python train.py --n_layer=8 --d_model=512 --activation="geglu" --router_score="softmax" --lr_router=0.00106 --vocab_size=16384 --tie_embeddings=true --optimizer="muon_variant"
Below are experts of layer 4 (counted from 0) of a mixture-of-experts language model. Rows are named router (the router's row for the expert), gate (a neuron's input weights, with its number), up (a neuron's input weights, with its number), down (a neuron's output weights, with its number) and show model dimensions 384-511. Each number is 500 + 40 x the weight over its row's rms, rounded and kept within 0 to 999. Numbers have three digits each.
After each expert's rows: "raises" lists some tokens whose logits its average output raises strongly, later layers aside; "gets" lists some tokens that make up at least twice as much of what it gets as of all text. This comes from a sample of Wikipedia text that the model never trained on. Tokens count by the router's weight.

# expert 0
router:518508509435464475469484449473487511467540507482464465513496487519511522573479531557596558498497523536482508544517466456488513555514468526551583493459507467552458473535484481505586597509512472460518513566510471486479495484464567472588566494529512520537568625474506523589457532584505554544506529473537488502540547516459516479516477505523532578529482465454446519490494518385416469494520
gate1:467495469471508484458505490445489497499526477559517524514528497505485500517501516459512502536505492483501501455460558430529520435547491469547493482472477625458538461558493513535539460487524445505531535449453516493496545569450455521505567468505430457529453526503494523620521516489525475518481429472586438476472492454503489476571512560547544472530516488482425490581447471490439494483538
up1:482498454468468516562525503495525478475495495535466562536459511473512453499548472459504466443493502443496446509516427498519480526487470466473495422514524511458431472470457539477501538534418472498407520515550475548497500516508528455462474533509482481494448491527516495446436558526426454507598611473426421550557517471510495524458544547552484477509503440577590453444531490517531609464566
down1:481480487526534519430494551503501566489535508493505477516482492535496453505496447535518464452494453484567532476554479510489475503549549542517504523557473471530560462465517539518515506462522549587530481541543489436457480474508492445423445508466513566479536521467475569540548523459521512437568463538568541493543519492472532565532530485515516466495470533499546468454512530487559419513456
raises: " c", " p", " f", ",", " co"
gets: " the", " a", " The", " first", "'s", " his"

# expert 15
router:453437512514517562436437529479503478465492515531488484467485512476528481571500489530444516524483505492476500484476507540502493471455520500489517590560529486526435515495491490544506466519453530514538467516490521510507425486514416456568567522549484533490548475554509545499525476465540504515391519570564604502546497466494452546521511527546496512615454484553507564517516512576498507538502
gate0:533470529500496460435516474502467459461524444455480465487481481524416508500492519471555533533495490513523468480498432485410466563430469490515483542494506480560482483451509525475505533452458532454521427534497441492532494494543497493564530541502465513497576498476468508496465538460480496414485495401530470476492422494495471514528530441505486538456522523503496531585538496499513389533491
up0:504558503445497512460551487465492473487519459488557515541422537515497452518480507539469492489586495419560472467508515481457536634433457526468498553518505536512531494494525498474410547511492525528505498506514484574553521439451438472514525512491471525490481422474459519527531448529506487536523564535465486526514458479428477513505533515572518495530508474450523538490498537430517457480488
down0:489560526507452480501536526611543483481455495448535476460527559435580482539425511473558445575501500505484513474499400447443445476485501466588465492508449567551456536474551389526525458517499498549486458525559511502537517514466548538469458457478457486507498492436448476487607504471476516487448486451563474494481495563510427502492602513470397487504495477455506577568463518470526500483438
raises: " P", " G", " S", " Pl", " C", " H"
gets: ":", " to", "\"", ")", " de", " –"

# expert 11
router:474499452409599512512505503422570429477639489518424488534480506543459438556551525499499465479534538486456464464420509441475448511484538454447505526516489536440493462562444532495498547471487449460481505537474521462553494519511556578531500514433452544501441501527531492518543488512510522507451546577526490474481528468540544483459491417467487480478475517470459465478580467509514507503545
gate1:448448506416525491490517544427439533485500499604483584420499513554516487554522506516468454505477476444488431499566473520446529522530500496494562471471470505450461450577460461499465493470535548517471442448469503516548499573513547581561517495476562541531551587519497464481422499447492492539527542459438485499508511467421482543551555461542529526488513562514484414541473522527496563497510
up1:507500444476446537520453468513443486505509483546443361554433532540501508498476561483529516470514457497557468504521475516489533501501505468541573501429495519517519502514458529570518591521473534493485495517519467492480573500478509492463528544498548552488462519501520437527510437515443577521456491536468524564459558544509521477531469497481505453454484514463463490523455499467478471525511
down1:519524507492583519453467504473529493433493478500444527468540517469504470545531512432455466494524540442518525488528461466497430520508546535497492551557523516476490538484461537508468556471525482464439546521450498524480461473581600469492450472472450515528550505485534528531451566498559457514415473481535499395414418499462477480439502538479461511443455494521499452394475445480475463510497
raises: " R", " G", " —", " P", " B"
gets: " |", "|", "\n", "z", "=", " /"

# expert 2
router:560505598488529540544485462514533510544447456525506482456515530521538479528493489497459554491526484483503538427440473458495445429514517459504497506507550508501532494482499496439483489458461480476492529523509482445491492532473511453497496469539545495438498490518458489584480487484493496494520549451500545481506470488513538483446534558479496473523544514549503550532501511543516469490521
gate3:564462544422474447532553528485490463503456564523560507523510571508501585504474476482515465438477557503509553504480479526514498486492461535536512453534484531491544513440562559562518432498524538492443467507469530551489504549519536532469561503489462491463511532469392502581519509510456544483573504508565503453439503462439508432476521469495570516521435519500458513497511485467496432448523
up3:500536565532570515487550517520496613476529469462440537427428541465512523419473504531502522497489564513528477480480501490543485529441442507498509532509552503524568459452455483572482505471472465579515557445431435445480504453517449541482494513416468523497535597553535468518521459464474488473467470500517448486474524423500537476491520508487556488533539558528492512539513407491602430521485
down3:458518487454440513560515482528489478546483563490522540474531486490458503546491490473507485542500418524539545481504473514498473432504509485505453489476601429483543470500570505437471541520454492498538490457547555469481469483532494450434541490577523463602492470470520502543482504509436534526486471527452466477526496523425513479466501511475590523475431461512520465487551487470477483499551
raises: " 2025", " 2022", " 2026", " 2007", " 2024", " 2023"
gets: " on", " by", " from", " in", " was", " as"

# expert 12
router:502474440548423509533459602540567413515492505556449510472528443474478568495515422506504489479509538480477456479538472497482467568529500516504483519576498505495489537462489565529570492476478441555487536435541556475480534471456439475518556539530516501500482457520465477499419442403485485495508505482515516503424533539440539371478526498498500474461417559506576521451503458414453528566473
gate3:472458438508468490508473494534551470440514529435483471456523522530510573452470510517529515439409461549518545416510393520528466508530542534512439490485461515519511515498520419527624546516506494521498494479481511437445499495485513451529501563443546571443525528593490427561541468428539523461493590456515518522395487495495487411537538518545472462504487501504543491471479499493470482419479
up3:485571525445459500479456525489567556461410458538545473523444490463528487506514448502585548556475501518477548528594538423450475517522541497555539476540497450460545428483451452582570505501552569504495578447547456579502512507544506542491433501473481499450520467475550533486549539568487537556540469506459515533556526489541472484476468559472531511450525489465468508474400508469401498517489
down3:443495489474480518507509522414449541535588497521503588535485464514470484470525472541521487506438489459479502502476503553488581421478444439510440477476451466458494476527450507466493446422511510557493470539428468490526451467544473525504547549456576542445526492449528546505484507427424572513527536486575473498488486553530473490546493484493522472484502510529530452495498480557505609527552
raises: "-", "\n", "|", "===", "M", "=="
gets: "\n", "==", " New", " ==", "===", " ==="